Weights of a small mixture-of-experts language model, trained from scratch on English Wikipedia: 9 layers, a variant of Muon for the experts.
Below are experts of layer 2 (counted from 0) of a mixture-of-experts language model. Rows are named router (the router's row for the expert), gate (a neuron's input weights, with its number), up (a neuron's input weights, with its number), down (a neuron's output weights, with its number) and show model dimensions 480-575. Each number is 128 + 32 x the weight over its row's rms, rounded and kept within 0 to 255. Numbers have three digits each.
Before each expert's rows: "comes before" lists some tokens at least twice as common just after its tokens as in all text; "comes after" lists some tokens at least twice as common just before its tokens as in all text. This comes from a sample of Wikipedia text that the model never trained on. Tokens count by the router's weight.

# expert 2
comes before: " | ", ".", " |", "–", ",", ")"
comes after: "1", "2", " | ", ",", "; ", ") | "
router:146177093141139123111069114141174170080094115130173150139111177173077183117147113064088126137191151173188140160135123144125056122142128153098119135143085118129121113137127099169123088148177137144181128080148132100124126155101074115174135112164101115149114195151114159071090149114106089028
gate0:057127133105157149101130121135134108138123134164147193160191105145095113131140107171128140114162095169139132142185107112082180093127062146140120123116107111153152148113097125120074096142067114173167169088093096172141107114114140095125107120125182116112118037140158135120130106153137120161
up0:104167165095114093104111140128183145068135078142141133181220104120134173141083130167159054102165168102089120132164059143102137145085095161120082132156149069147166114139102095140108071132103159127158123087081108153141147130108191092134127133103133135177103101150121116108120092138127068162
down0:135121114111109068161153104129091089135141104078088111121132146118159136137119094175116133073130180103109125064074135125123128182100224114119147139132123159103101113145120135127109129203143128081121129169135195082151171146120152151177113177126107180161128145115099145130139129156159086124
gate1:093121082122158106127113121137108100127068101109092162126101127075110148109083100153105102149153150140134121156133143121133145190131154126136178124160154150120118168146107105144114165113133082106119151048090082133137113135107156169115128103095159129156157202174135145124176161146116116133
up1:136121078134107046142074136110070142161113121063138197157141129101059168147138109109081140087166150095134147122116145091129183164103125147149160146130168141082116168134103112111064136137153075096081174085100117172150185124140146149146126151097085121083119179134086104163131197174144159149
down1:162114127160130138069112104123187161143118185129130084109153141151082130173143098132139157177159138104064150084109182121096116106169158148086157169161088096144120107128199104162108137125147121150145124183172189160133134168096080102162121129092133128116123082167158124151146062087119147100
gate2:087131113155136070081144115142170136177156100088140129176139123148181161126104105118121134148157149129139076122145185117087126171197140083125166127135102115135181094099182061134088108137123135085075155118103143105153121096112056148135163118153111133079096147184151119125043159119077134071
up2:069115115173158066092154098180157135175149141097166124156156127129126109106165121115155148115147144085137072130148129073114139148153165087143098101149112087102178034084175142182164068130102115114121143161077150118160173144121082141170140134152101152091066135158154149138090165135122126021
down2:133124149101109117142105141153081089136087131112126135102123130091107136129118122112132118101137157111155141087119123123130131127149098157137091145145160139133131108175102198146120111131108113102195130153129071080131104162099098153143158105111156065122069156104146081106164203179255143112
gate3:139146143154159109181190105109175131126107159088145110165162184119130071132121125100127065077128091200108141166103125120136185101093117203127128103137086118135175211092142082094123086118120158112076106126173136165163151191126088134136160167158154191111143095159105083108088130113115120149
up3:193189145106122096150120154080185130094158179080139110137157148118102092090141103164164104055181102195115175143158156181120114156137121126133142099145132094092138138103161130085148060186172153132129140152208110125177094093102135155109081218098102171129109079182130090082150090142100120156
down3:121120113130112102092100172135103047138111118110151080084114113137080204173106105108098175089133106085178135098192126118091141109142139093113125186093093182071140070176044147167128141136103167170129209143119089064061113093114131102133110138146151084176149157122159207126137172182138127134
gate4:134117044123156058082126126153129189106125125092104161166176131109112146156174109082130173161118151175107130175122122103080148171120148183040154133168139119129126160148111131103114076126129116109151161110110094152104156128175214152131173142119153132159137156152129070154117149133148104084
up4:155058060132132070143125153164185158070111113141149165137186105091106140169161157095136137116127157168086104150121162140115188196109161183054095130122140172139131183115132104148149095159110163116095138134091139122099185099132174067084187143153140076147112103180086078160094127151175186138
down4:160130115142100179149199154095189134127135129177114074126163087038111080136128103110170111070158072058067113132153133176145096137089155096108114079138131154131106131082159138062156120157121160152132152186138112140093057106116118147123092104138095122107153094084116164097122151143124164161
gate5:077039106138160128143122091159124106128075158137114158127131163156066129151135161148120084123102115166162161149152115121126039106114165095136140096138161117125176118140110075125138153141143096081118143112139178082141089125151107161116128132175115156091167098122149125078115161123099112126
up5:105108097167171152103112174155155149161130133179193173165107134140059147115118170173134130147126092123162133144114131152112123109153189097101090148147139129102136092092098092115090134147139192072162155107154163160167119148124150144144146102191128158119146073081171104118108181195052118119
down5:196202118154149130128138173122143130122057110176171101119146104149186160141166119170113156159155152125148100134139094081159146127154074123104145159144122130184121151109152150103106124149079146146103114171153126111119176138140124123129151119128109119116126091146190052187135172168145096094
gate6:135115131135148072113117101112147092151160135148128146187106152118106121197109143184094168128063107138111098162177115113110170173191166165134121129096108116147117059093107125176161163096124151130093083104153150114096152162123125071186170091116143103147091126148151115120194149186098155130
up6:082128132074115081074110085108140115119160154141147167105073137070137156175117143163099158136068105166085132135154160097142168173114141123107147100125131113099111024107114134161160179143107140148093131122115128193158114118138119123202122173160136118119105172171125152117160174167097144169
down6:122125158122103138109110145101160099122095081099095142057147058150119162089151103175117093125111123168093147079131101091121121065086096139161148126174191142062157138102092088112085085139098102186155136145132138105116103054070105116095124152123141132102142117143159204158135115128152106134
gate7:092100100135129118083169183123134164182090046199092115102148133136156133094145072119099137147114141117144096114130157157095120176114185084122103059124163127100127154158134120149185152132087048122101162107100106133148116072051136134127144118034112143131113100093087124144101106142124156183
up7:163115078128116084144140162079103129165084080158097141061127177159098202116133138099092146160128190112142109106152136126095103152154097133156146094173173132024131111175088086124142121067060082129103159114136161169162142106131116126159118156078129107129173142140061124114121138181122108174
down7:160082125154136126107144119159127078110109156071114104110145195154113125125163199100186115175166103141103140161136117147119087103115080204118104173141137187145136116104120148125105153120131231127145079141145113120146185104171125170156098136153153137073123099116102154160137155142133128061
gate8:079124165127134113163113091119152184129139220104124099129119117129167130097110047132152095152131031111121139114152090110129065138112125115050097112187126058145152131122147047151096121122155098104138146140152114141123148148106126144115143127207148145131172095110115190116161118082138113124
up8:093092130098091128181135144099159141067110185138115101142113085079120148121120079126178040130129034097120104106135136114140091131126091120047112116124154109133099088123128092135109143126170056128185126148146161183112125177091106120145129126219154168149160118117140161096105118125112108073
down8:116159075116097112121141139097181092073152105142139111157081092139109103162121124138135081053163163072130116073123098073120197123102096097102105153131122136142096159114098161084082181137132068149137125171114171159150139119107115164164129125099127122139156158146172080140085147177123136059
gate9:126209110077114141171167111136153129129111177139103154085151078121162101087136085120183132189146154145123151110107140148132138070143078151065109101115138181113131127135121194187065106143103131065109102116155118099114114119118151112098107164122107129152147083132112163172110095162120163161
up9:116156125133121165177161135118140123107137142152111161111106137102118092070165180156189134164140144163117190175143184085073146132118130146105100137145106183115163160090125139146177173150111118138157139153082101146084149064148133163068142065128137156129156153147108148147162117125104084089
down9:048163151123160102132128125081121167152086090142123133134178130143138123149115116175086149153123142132147137151082141089133168144117142119177181119090193105141128144129102103138115166138189127139129151145069120138085160075118135132098162080206132183120178110119172154057146158118128097132
gate10:092096124057146157078167133125143083117154125142166132127060178087112123116150114101123103112167130163107080117158117149108150127138155071148119082090105126122131161073158154226121114059119059174175096186141064100157105107135123056161117064137064127100139174171149188127083109088155116142
up10:074130166129087136127152130096193155124127157115113142149097193128166096145136107120173134152119174119100086134114106126130155119072134089134158069121111131123130168072152169215100109024182082142166106165099122067160152160151133083128060080113119136085179123129149148140136152023141118103
down10:142155139210154119170122066153150136068127137102128184151146121158124111146131075061183192139140121144134121121133131136144110141095165147129074193092128114104110124178145104084189100131157192116091116084142136101130151152155126149122094160118099122123146114071111131103112124097147093128
gate11:095110132119163155104115195081167191114135190054048122135108121139119075094149137139120122108154160109114071154114190208134092158192146097124151095159118119164131117112118194095092131083176170158104143109124125156072112146124136152156121115113164174114149151132156112118135061108137163107
up11:067117159129182134119110130152120112139156162130084133129096158142126133128188105121082141110162111126102111112150115173104081112151139133104123079167113159107145133116143155109112102116168140144092128132148107155145139182121131081076142088131146124090138118104140170091131136158155187138
down11:127171140155106144111190115116149145117190041129152116093200112132111158076137104135108175171128152130102165097140073101079078102113144120088103138117166152116181095101124121120156167170105177109160104180099147110161135161140142086074140091184116107184130165173099099132101161050147099146
gate12:142187154068121133198135205167113070125150153139131109129099093116153163101164143093178098141097052060160168127167066178132151087145098167159111095143142038162131131093197116106144170136118136096120102144097168163093141177178101115129128180151132091160098151149130157132099103072125133145
up12:166186144109169196142143156115150098109130111185098136122086111088147139165145133072092099125137081091126138172154108136095077111147062134171083148059164058115152182163122095107151145149143151074125102177100179178109116132119089048134208127127149099121076145137137109138128127118098139153
down12:123144173141134104112140097140150087105165148149125163110085167152127120101134113141178118119101105152140125090122129129147148107101161108129087191139143152084148125125094157158165074116162154128142102093167148117143145070109155098093122128131148158094062176116108097121147159139102132154
gate13:104171105112129114195151112131140176139067194117090092098085108154140171107125103110157166068141115156127154140183172102103104099121127116092087138098124099125184135106139114128107174095176165113091077105130103117147067147165195135159122145100113088112099076146094143107153145101195137170
up13:052182153141203133153115125091113147129105168164110130132087099145156115102151140120164152069119114151114139132106128083101163077154159146056143179096179152149135117074087074111075207102135164122088088124096070077160064101131139126118099115089156091121112111160118176099151167097126141164
down13:135114142082175154077092093163140124143147131131183193149158165118077125144097140125130154135124169126128093141127107166076160135164108134191171127097143148138095163119159114158104169140137125103205141149155152131123165115122147172133093089146077144127138176158116138196109166100111128103
gate14:223130180154154104110105179133136106141139166142201121115115162114101156111106165186111135109151127160069084092090122100056126053163071154154127106157146142150198092155134116149101208125101165159186103095151092140145157096125102074113131099085133103097129067137103094147162094135155065067
up14:193185180166145099102117169100158111188159176144164070151065199178102182127100180152109142182193101177115065086132184121014124057146080127167132160171107159093197083123159157161123161108110141162120103074098072171145114114071101088079151124103120134068115090123054106104158110114105070109
down14:113184118153136117122092120147101134108136120128121092153160075152069157118154073100105131138120104127192139194160076161190118150139164144108160153132105109070083173091090208127106118154091072072085161165169152119130139149121138183184148083103121167111173124111166141135118160098101106160
gate15:099147128135113107164151129112192077177126146164125113125133100154167141137135115096136168130115143122096172105153164142108122115136150145071142100113112117177103089149167155093145128139127083123120100140119144136121108074134139130138123102141100122116053157124114121167079148170128162145
up15:145157153126111085150140116078132048105148178152115089052208086131093147118141186136110136129137127107113160121076157152141152157179150173034160111133156115174128116095117155136149170104126112138160128110156144165116108042122149154149157109151138107161072169112126161123137148150156161153
down15:149160108088080127079127102214101161174132118146152118183096154114103120097130201166094096091193122152107129113143086155122088132121110078103096146133155154145151167095127106136184209089191165109189141059100098100125090126156131096173168149106136138140120117072163130089166100132193103144
gate16:125092147199128108095154092135188157116128093099153114169125170136121136201145156076061185099131126190112110171149151067159086155142152159135197154143092089130150091055076120127159087099151130151148145103103064058169165130170105100168097147093118108089067186137143165114138202102132148072
up16:126090138202142168078181154131206144108123116117145145172085119117169153130098122107064123129153158204110163171191113113174071097102130147145204176150119096189177104082096088117215133107163139160144161146106084083133143136147107114189116182131120055120135191111171144078159193135162192108
down16:082119119118204177123107166071124125065128124122109217153193090107157135105128175207119192102099110157110143114151142191067071117117119159108109176171147063132154149192215090079132142107134114138171179130084160130050129101102166131098146122126170087107184100174106165110091163141148140180
gate17:162137147100156177123177143116114102143146124090143113164128127173131133136096124160156107089143089133170161173098106122125114093168140092143175102119080103111118105129143187146131150104140194082095123101138131058083064096102107100092170198123080127190106106169137152109146089185179098069
up17:180120090124143101148121118090111094123114154157140158133077094126129150098088132194118193095161131146165077166137081122090110146129112158186157107134057110129130116176132146182139135094083120114131161107129185106092103093125145128160125207092110098190056163141196111135112120085187081119
down17:076019103127130085144143151107188094087103134118047155068130119164101106153137092112132098128096139090132122090101156118146125148120129126122086133104133149134127116143135119109102135120131091162111182103155167184106094164106141163135146139158165096153105101154137069169074185120126142176
gate18:075082101126169108167126102103126139211148113141074122071115156137171145132066100153084113112115100117144058089126158123154134105141080101103115124145118148192161151148131125117100170160092103148165158122161146086158126140128144107151090079156104137143100133132135118159129106157128091170
up18:147100096165155172150099087122154093161174145128095112122117096083143116165074148144123082118144119112163115086131150137100129074177097147144146153130157152125156161111108143145101125152128122122140105142146137103159128125129153087140143144121156111110058126117161087193123114163093128159
down18:122126122155103164128130124160145067093130083090178117123100109138116067139159201166085137112149141132169131165172117163111080156117138084096137135159147106114127098164103133161163129114143066138109144097141068096085161128177172061145209201139110200139191096132154157145146199155081171145
gate19:174102129097182115192090139102159081191126147066102096120158131100130146101113153087111095140123131110113150091105118209161065198103137133122119088076110059178148146159102127122053125144127136180169114154189091088153136126099147147135074103143137158142123106159188137118133179163143219096
up19:206095108071129115135101119074091122148171119082095072137144109123134144136148151143128127096144166135129079120108127236095143166118118185125120086117120087162122125164096103141098143175132129092102170102171102044127114149114145150135054118206131180117151148108116149113131193183104180111
down19:114089122080107144090171127154123158128144108103092122129158089123122150166122100179128157155112114097135094203127177039123164090169135095200081135150102187128149091113077156109158158122117180115045163144143110108170102148147107100120117132138121120156086083158055141137125158135166109175
gate20:206143120179146166093143111159127093151085088129158160086130156089091155066121132108150096082097071048120144090136118165160111151147162177131172131059089143101094108068173174092120134148090076129123151126171100156135105091121191072151173097096143076165143162100083137184121179114120138147
up20:163119088188163153135118103070096129144152099127144140131100162122155142099092214098131139113130126091093142088120135140179092188091130133133179116101148133117157170114204122107155142138092118144124147093077122126121097147140196109135187146136113089197091155118128157177144135112108099129
down20:062094131133116125174110174149154090131178182124090102179117096155164136104075109196125151148212135105135141157107133093116124154134131136172110135169144159088128057192096144130125147111161177091046085130159136090122189112137075174133081097140055128121164126140148085129166131157116155100
gate21:171188140143132128134121104155119197107110100106118150099162103138091085121007068122154121081114086112103077121115157151179117166129082140147168084086090189198134182086105077112102180104096093072108124120131112102095127082114128182148098116108147176118094153131155141122134089153132123079
up21:133116128132148154117100113095166152146163112144149188051171152130095112092096138120166136143159127123077104145168151129141144182109111107065182135144094154196081096129111112131143136149130108127139131136115130048168062125144140161172159124074164158119153154104095169188050076134195130094
down21:097100084132145130110121140100139149137155152114116109169103126122148141086185122128120173124132144138171128139131052134138178029166135117142096187146146082078066080183121138147125130108137083203115168122098156125153099192192166155128137115142113085144144185103100175186108130104103091124
gate22:116147144098086104145181121123173115117117124044162121077154137108162196083118122116131085155151114127153089111152141098125132138092155149141130187176131182140129144103109086128143094100110082174215187201098142116161138092109111100108104189166115132119116132193110104076169162078096122098
up22:167094095122087122203156127154132050118099091110096118064116088171128115090135130130083163174132073109172114103139116078141080144114074136115131104139129142147150082087156092113190037068133128167158168146114089147166148106120122133087114141187150116123161159132155189142105121094103083108
down22:131146057065171164094118144197124093131139103123082108099095092180141110114143123124110197116155115151112150095130106125168126162146129139097150062113110078121139075132157139091092129147089121098134132083166106143138140120153108164123114080141137154080110117134102179086110091195148150145
gate23:096153123138127098165169136084109120096156177109090085193062121140151186149108122120086153114185159160105067103150097125153148068152144121122111127155165077123117094158100103097158139147138215168144114109087124088128075157091146149090113133124145143169126111168169101150130130133109117113
up23:085118140074154058162157155065161134121208131155105091227114155087113167202122079084126166141152151164138066157123142157138198123142113146146132124088117183182148114134081079137137135172163173149123149151112150108078114128098139141174129147042145113155050132191165106144174117074116156164
down23:172156092095162164109157138120162150133151112083154144019114166145168064115146104120128100130129007117106131121057173166067090139152181117111157121129126140116135160092127163129095141142140109145136152137132095164052104084175103187163129136126155088087194117099137087065106088140141093158
gate24:159107146139090137149146141133110112131123126169055157082099164128093139126121090119150124188069207186163121150105128113122073170150158178079149106138095115148145158105142112170111111126175139117165176178136123167111129166097169091134105155156111180155135085058205185134088113096148162113
up24:059164125135163146104146165111092136161081189141059093115118126176145136102112137180107115191102181118151114135133155143161084153104190135078115120098117164137134169102126153124138135088148113144102187154139097177083081124139143100095087130149155151143122152153184155066102178107147188124
down24:103062070181112139101101164176126133139154170119162102175146096145168120060130186156221155168156157105115108101115194103164166079110124102156071099093114118159096155122166132080183136132033114083204158142175085121078127080168124139083160137120197142151121114179125136198158125132140097177
gate25:160110142166126103093186129183092165118089151097145152140187107090113164115088107156101156165175165131098111113106120091088119145092134113163102163087181168099132130075058119156112081099120115141151129186149114119088118155138152111121105119109162142113093153102124114111127033144141110095
up25:115142155156094104084115177125088181141128158094162136114163178110101135147084080112095155172136156159085113115066137126123112188051112142132060135091188117104142163088097142146133052125106109081168089111192148133157169096081142135157124128107152115132117087118038096128125112155103167159
down25:137130130171183185144109161108159086110155107158153109132109100096096092174174169157116076110085088163122168104121140135131150132153098154137131090141115100113119203168188139108139121132112102106102101044145113161136135133098111068161072121148118096105217095196112142178075184113159123118
gate26:102128090126147095128143129116146092149108162102144118079176133166106114130148152156085150125142166091204191156121125117168123143181127197114174138131137103153144112145109176083126144107229117145074146098121120130130169086161093115125146112121139117126148100113158068151184116120098107107
up26:132091150160179111122078150119147134163101186147093076128183081119097138122124175168105151142101116136178125106102115207166145125181092150121166158147154140149136120141072161119102122120195079167151157091133096120089122147120107067116160179103137133136176132088187055104166116106114116081
down26:118092162108135162127082123063094110113138180138134164149144132146068053131068043140146062137166056191058175101120118135057092112105145081146112107129107153151108135076104086149133171176106154139189062103183126149147106137066130145155159156175084092181130176108098166157155094142116160104
gate27:126074134126149163160097093078113123097095142119170092092131125143083107172145180151131104093123124107076132170163157099119102118104111159105093120196147133162140152096091156159080115139091206122183113109091080106134183128073143110181115123122146139140148154113197122135109104125104088154
up27:114064125094163147139089083070137117118068208125132136084113157113129065201159127097116156140156147140092152162153156088083131107094102147047116130104109201154180201098097164167082128116143159135154119081145094108077202110088089093143092086118095096147143156096143113076119153101102089110
down27:084159148120163105148132177147140114156162079160109139139155108126177156073095090089070164164152106143177151069130083137132106146174141124151159156138129103113163105157168087165192089122125039104152122104187118175116104104131124152130076145104091163144076153130127202085139156122190182064
gate28:150131058058108132124120160207103099150120086124125154146141176158116128125053163103103075127159177171094139143164154143128090153078173135132162150150093148180118119141115119137097117104178101127102173191146099109137110207140102137132083136137183158097160124107108126151137120097107179088
up28:112158080105071103094094122163152137121120124143173121137135128137130074086074112088123032100153123166154151087150107155157087135113106100111119080108105151172158104123128162081121167090133121163073193193165169104153106148148115139108134113132191151112146109171118144123096115104107125077
down28:091136148183103173119136055130093107156155172087112149104116119183124133145177106171142171142152128190141156118120096068093139168206128109152116120130116150228151131091115110117131143127161144150193105063108130181125081137181113142165119113171086172140068139118113093055091096153172091176
gate29:148113124139132114119120149070160092160125099100096180087144193107066128126111118124134165089148185106102101129191121153156148106122093156149129152128151157142132145087114092150103110140137169173203138167108131048117062123108108208170140141100089131150128153151157196160172144112188160126
up29:111109147125168139100101171086145104175135119077099119096140146126066157092112114147097133123130142119109126118121096156172160114179109146092125112092134153110127124117111126178128096156143157119218139138097112008079061119110156142136140136130143117113115154168155172131145124140191129132
down29:148116084203079123170130103133145158121104163128167121106174118124163099159164128080133102052126141116112121139149156079105146152097122094039083162126097108117125087160164180120140186127168129148151034138135134093151177126095116103095044111141085123080140130145127107110183137148086177046
gate30:182129163128159157146166158132086116155128122182165131176107212151125114155156114134198116113113119118209117153134175108117083166174135172121153053145114201087143171061133132104170144133098169061163105091134155172221135105151129186159060156109161142122082156103149159094095125118148147139
up30:192140169150137164120138126132131186171118106110144099115145196160095103143136092133191122105158148116165133194109189129101141146108156111132130116074099201158131151065170125154229158158120155171158134135119149129158097160155127174147080092122109137133101138162194098121152123181145127120
down30:066050159167184140111077083197169144124140146098134132118122127104096171101143107159144159150147188166087116143082055159097123099124088081166080123117094116156090091144086142183093084142072052148117092115190099115159075168119146142121107138138134118109157029197118082141137124143154133149
gate31:112149135146131074110182116100172100072202133092129157108120168144130159107118141128100110192160117169125108084112019158129178109107146069196176154080117076127147110090105134059169163125164150113133139153108181137143115124133119105144167121103113054093109104173095129158122204134125119117
up31:156168127159103112114197121124180155107166147156096172129093183069134109115156159081092081149216137201181111088142094125144179124083121091171172155087115061094125095091121149138135160183111156139152102145131128073102101135111105105149140071106138096061142179129146157130156174101165117115
down31:170115106155166155157084137086088137167060149139067176112129158126084118129135124138103144080112156092138105160197182072134046126100137170089134122112085100095190162161099099132139105128117096178150092074090110146096131159142139146181101134145144135124127122140117188117110114101113099167
gate32:137145142140037078062132128067125126162113096150109091190120114074097142043106102140104124150088148092154134122120170116121125066147108075102100122098080085057139157155060111158148156167127072150139153103132133085114112193123122130165164136082116162082089093093098146102208065127123120090
up32:158124187163067079071081118067129180154120143110090113160117160156143142069104155127084146185126166069114170173110162086114134103157126087132117104159147092083121093112044117164144162147094099139166162103166094096137139148116110097127164128105103145109090112146131120080183077076134094168
down32:149131114174159110114123110108097107147184137151156078094113039165169134141078181134132108077155086197127083151188121160170072197097147146132134123121176177173209165071111127058108165168146141137115131176149101150126139172165152193183114120171144078128110147148131165086117135123076137143
gate33:139127101141170057112149101098135173100134131130182126095169170142125144146166162086121094127158098168116168185093118112161123158155139128093068161139147166146133083066144105122117061128182171136112136193121075114127117124157125135127145078148125135120096122065151118088171185156157107153
up33:155156070121189122152141081106127128130107174141186106055142156112129151148140158123138118148125090134151183167143135131090086167129064133122088110102136101087117086101146099154170075129149133166099119210143085117127102119170174094142142087130164073085113126092124107134168137149104138095
down33:172143131071141125140097130113192110122126199114109126099101141098133127114111112132158158148103147064137097133136104144128129092118103105154147064151113129110126170157109161121112183189134026112100178118131179097092131170106161122122189094175185115084113058173060118150134117076156140106
gate34:097113108132156140112140077118104144172131131160156187117150129132130127142122144110131115074110136078159100192161151132136133078124128116130146138127072145155108153131132144134154087186101158169111150078108104110130135119119118099136172083116095093138107168131068090150067107157094128131
up34:088152144182151157102157121143140135159125112115120138132189158122162183139153156138084091101121116117196096126182146118139150147111129118079118180113087128136096105127184122200175103123096139166068124077130131131167160127106138135130087091131174113150150116125088157127130131189118126096
down34:100170142152133081115104076077080141090128174106093049095106169126101109090136205173061098082133161096141111092054130077119187108127148123126057137149097121135108127153189176104147110104115154137160095107136087102178125150082133131120135139134132149141160098106101159136174142064128125124
gate35:070088144096126135073103098111087100183138129157126142162085124099099150168131091127183112097158138145079165100055147083152144093206117163133107137148124073161123161146212128102110111085182156082145131142143175113108152123095143123104080103130122154118116172114113077149156129229114102095
up35:072060083147108128086077092061111107118121186141165128130082136133090111104094088138141106070182182101128136111059181146164122120189129115179089078110143080160138151112132049106115107106209192111141112094150105080082128122151108128060131152122146104123090176048125110164100092196151081059
down35:188151176169108143154180136179161135088127162113155154143104141133146179137137137129030151166164147107126074129209187167097122132040120092070085148136151130116135107130133134138107167155120130158092058091073120137159154128129100134130140103157129101116118106122132158106145109050126126137
gate36:141139141154131139131115169142135129100183155138117161166157102102137096141133215168096098130156095120102090096157146093075121139129134112144167090131191130107158168103102185093133112160149110140176144140141055202149144089173103201110133096163120153122116106118059120141103137155135128145
up36:172135098136111151160094123155135075098176130142150175158151089114140140148161194122096127154125146109132092110133149129077181107113148141062129122182098087119084114112129197114128107197148141104093156103108115141166096069129122153203092089155114101087144063132082110114017131130099161150
down36:131106077169099134202118088088129138140118156104111074204058098106117081143102100051146085094130154123133107157122133176203089113137093145129104152133097099050103131214169113131114168100110134138090150135145158085116093117105149094135086113117152107118125092145154077150116154108140069100
gate37:152123105093102106109143156145137104113157090194176122146138129120061095088200210148163147115131088116152146156166120137105152120101106103132115094115115159151158129183082116141131155183104068152121157092105090155102121152164183153115199163158093099114163084130131107145137180183131152117
up37:079071155114101107110139185125111119145095130163178156124113121110071097107186127099166102117113101142123134139151114106113119090148082056134146109115121107115148097185117094100152148141158049142045145148076147140127111160152213128075201191132133178118112064160084156158134170169144144165
down37:134158110068140100120100109115150158131101110118149165140155150112090146150048056113073097165139164121089136168066152111118064140109162139174138146133108137095135142127182122130105107071088196104134049117148110141137105057106096081132105118131126189167066126158172151157124095069074172125
gate38:142127126089121125128117190112098159174154174109148132176073104156134136172142117148129115063145135149150188136165116141124123189099106158137111149119144104188119129131156116111145114142112092140133146148159098060132086144117126085064168113082145100125102138133137148133126127112121178134
up38:152124089139123168141105196130097120102128177089111094153050067142062163112131117138094100130087100107091102145167128114139106129132103145139090114115087153184125161124111073089077077144096114162160146136103130093091086142117141145114151123125104128156103123159122147142106105138138197089
down38:142172109119148137107197100106153113146120092163080099141152127114187114079055146159106189173088110106080132109107157090116110140173195120133128104133141103119145104143130139115105123120121127117178171177112121167165103170151146079181139097161090127158084119109158123140108135130158098162
gate39:108124159112138094085096118078132096083143178163108081149077150105118101104154118126141134068137120132135138111115125138115139110097143165132116113157099141100141086087099120095129168112165133177176169113113175188127129109138129173110178105156095159159140154183050125085168099124164081103
up39:172181176107119114092113120128116094053147125123100111164074145121131130107151057144148148088121118112092117091169150095119147144137132105120099127149145143093194113101103126136114129070159112149178179143118154151130128135148106179115108128126089111225133159180054145102132138089150104135
down39:134131093139154160193129149161137170145178131142150145131102131150197108117159126078147092104100114110104027170203131089137133169194111069170086146112128121169118116116172162144163179152073129182100063088156109091124133118100128156117087126066172092092095147098165120174130100156083166176
gate40:128120122162098093149168156213145143119107163141105087124066140135102128058120132147162071132129130165136091137109112111102187105141087160172121109109173099147069110133122101175085163114124190121140156102176140105158137095116108112173171175123169151084139158127171132133096136102158081110
up40:161156151187153095147137128170122133056131130111158101123127082138127141070070133149147112150097132172135096150139130136096104134075085116141145128160126116165123174132061112173106149129151177124127099104165150086112175179137073149057197145148152069087123174146181135142142174128153103090
down40:097126123126137110120079060059100132122168156099104107190133183104125068122104131093106154137117111104125197149120148124150087181122103147098129123176083164146139090107164089067139109142125163109111073142141197108128104236106109164127131092063134133167070056134129084149138085145133179184
gate41:093105113149140142173113093114127136101075070117127140082082098139192087123120143149150126129147122162118106125102146154112145108172090094162128120182122133142137092139146052181176138112126193147158107096088076123126163124103167131161136082130106124117096091174090142124174105137112120127
up41:131174098162180151100102120152195124128113089108128118136104084150132107069160119122128101094111125131155097072103120133125098080144112103116185127149065093123118149119100082157145163099147170150144136138102067107103153094139118120191144146138109140108159107134165151143172124131163142098
down41:156110114123092100121142117150155067095150120070128114120178132092048082071202092095149182091171156116120067143108129087094093090106116107145100142077135090112127128077160113150069136137113131145121141150106163118121093143156030105086109184147114125210123157146195135123099139113140099101
gate42:165165102154108129193085146093121150115106111125103163134130118113123182089112154097109117163127108130179098122088079116126148116100162150105125121120192168135154147072090084144104125181091169182112147116135163112103119109159139118107146170078134149102120111168121154180127075102136100071
up42:137123098145120130163149112082096089147120120113136161149153180113152118125170118170141121142097104141150093134126120101159163078125073088144079052177118126213148146082080110123150175159111128156147126180145180150155156133191100114094158120136148116123137136136129085191168032196108144132
down42:145127099092106105059174104152131105069205104095092116114155146126070068160103092141177097146106170138109126138162137111155095095139115105155105147113093116148130129146153135147104167110149153085172123092143092098085205104114189100163098108154105144144125147121213133109084171163105170143
gate43:148200088139121085093121078143123058094109129139135112155074136134092139116154133151085174087164130113137092141167103113152135165099101095137151088127142108110138157097119128105143097126102156071132141098128146118161153093106172095125165110118141134194103109129114168149119133060102214197
up43:135178147132144133126106103139089060136118110159125129117079180115098073095128117151116177155159077094116124098202113142149186174120123104092146170148165136134230137109118077112105161126175187083188144125126160091246121123139156129146153150134130061143161109105105115167162063142134128152
down43:065173106080145142122099136080124138141147181140196105125165128092165095125161184118089091097156129163091114102129160125053095115125164161146129181145091079087116130147096110132137108139197135148125107112106112132133097168146109112078113128089091081134117187086185097117161115148127051102
gate44:156148088129185134114168084145139086090145106113131188124157181138147131095077160133118078147096187098177089186083157115091090131170100127152126144120138090117080127104114112080131210121087147121122120102130177132127137126105100076127054090188082137161124093103105165163150141156137076197
up44:156111115079166111108161104115133104132118115132083087133123135084136104146106131089131110133170168119172138161146161146106115127162109133123135154077112066100064136109155140106124181084113118120124100080127185140126080085108119133180097097111120139128114161073087157142179118144142076216
down44:125122114098126111118087101136111150155101199161080086068113103144136069159054117136123165118152170125149160192172091201056154121113113111130159121123085096140165102152109124165137131094104141149088131114108100120152128124148141157189094147103115137116181149126129078144141114125114153135
gate45:106063176111097028106155128081146087150095115142115110086157145138120112126132133084075110108084144094073092157126194136138066134099113074145118131118140160035111147110172113094117118096108097081084094165125139118117121065166113109115116107072114167120126114121121123138139118081158154145
up45:107131129147109112139135113121170130138116105141124094061075120099146127142069142101168107103060108115110114110111225144128132130111184077170140152164128186108126098179190111133126102062170082105091147193096144106076093108122133078080111125171166132134178168180032116115130162112108106159
down45:114089122163191195125160154125115141118165119163168088185131127087142171141191138166136124098138124115174142133088120138101163113179146179125125131135133164175133084145087087126093124208148154105163155154149191115131127214087131131149115094135126091173149082146126096150148103178103134119
gate46:162180116133113102127133070045167111159128112116085154144131066143129157128162154110095100147102118149107154112138063112156095125146153120197108101103084067123153153134049204083116140091161107127115120141087098127103093097115100122170163139158107121109184138097103147128081127166177179122
up46:142180147111110144121141045106170130129089116128093113106122104111110147136173164104057121156124095158094103078184028156102109130154085112121114157104067038175143122146060194167156171075163150085147174140044112121137139081128136106129161130138179136110186159140149139165079097176117109087
down46:133120127204088171162147104125149133123122128115139086116117188116102107089162163171122178114168090112099065138153106140157102120153119137126120189151154142109165144166111136143126150174138173132166160101122122121062137106145127177165133119134133131122137108171152045155105105145148116142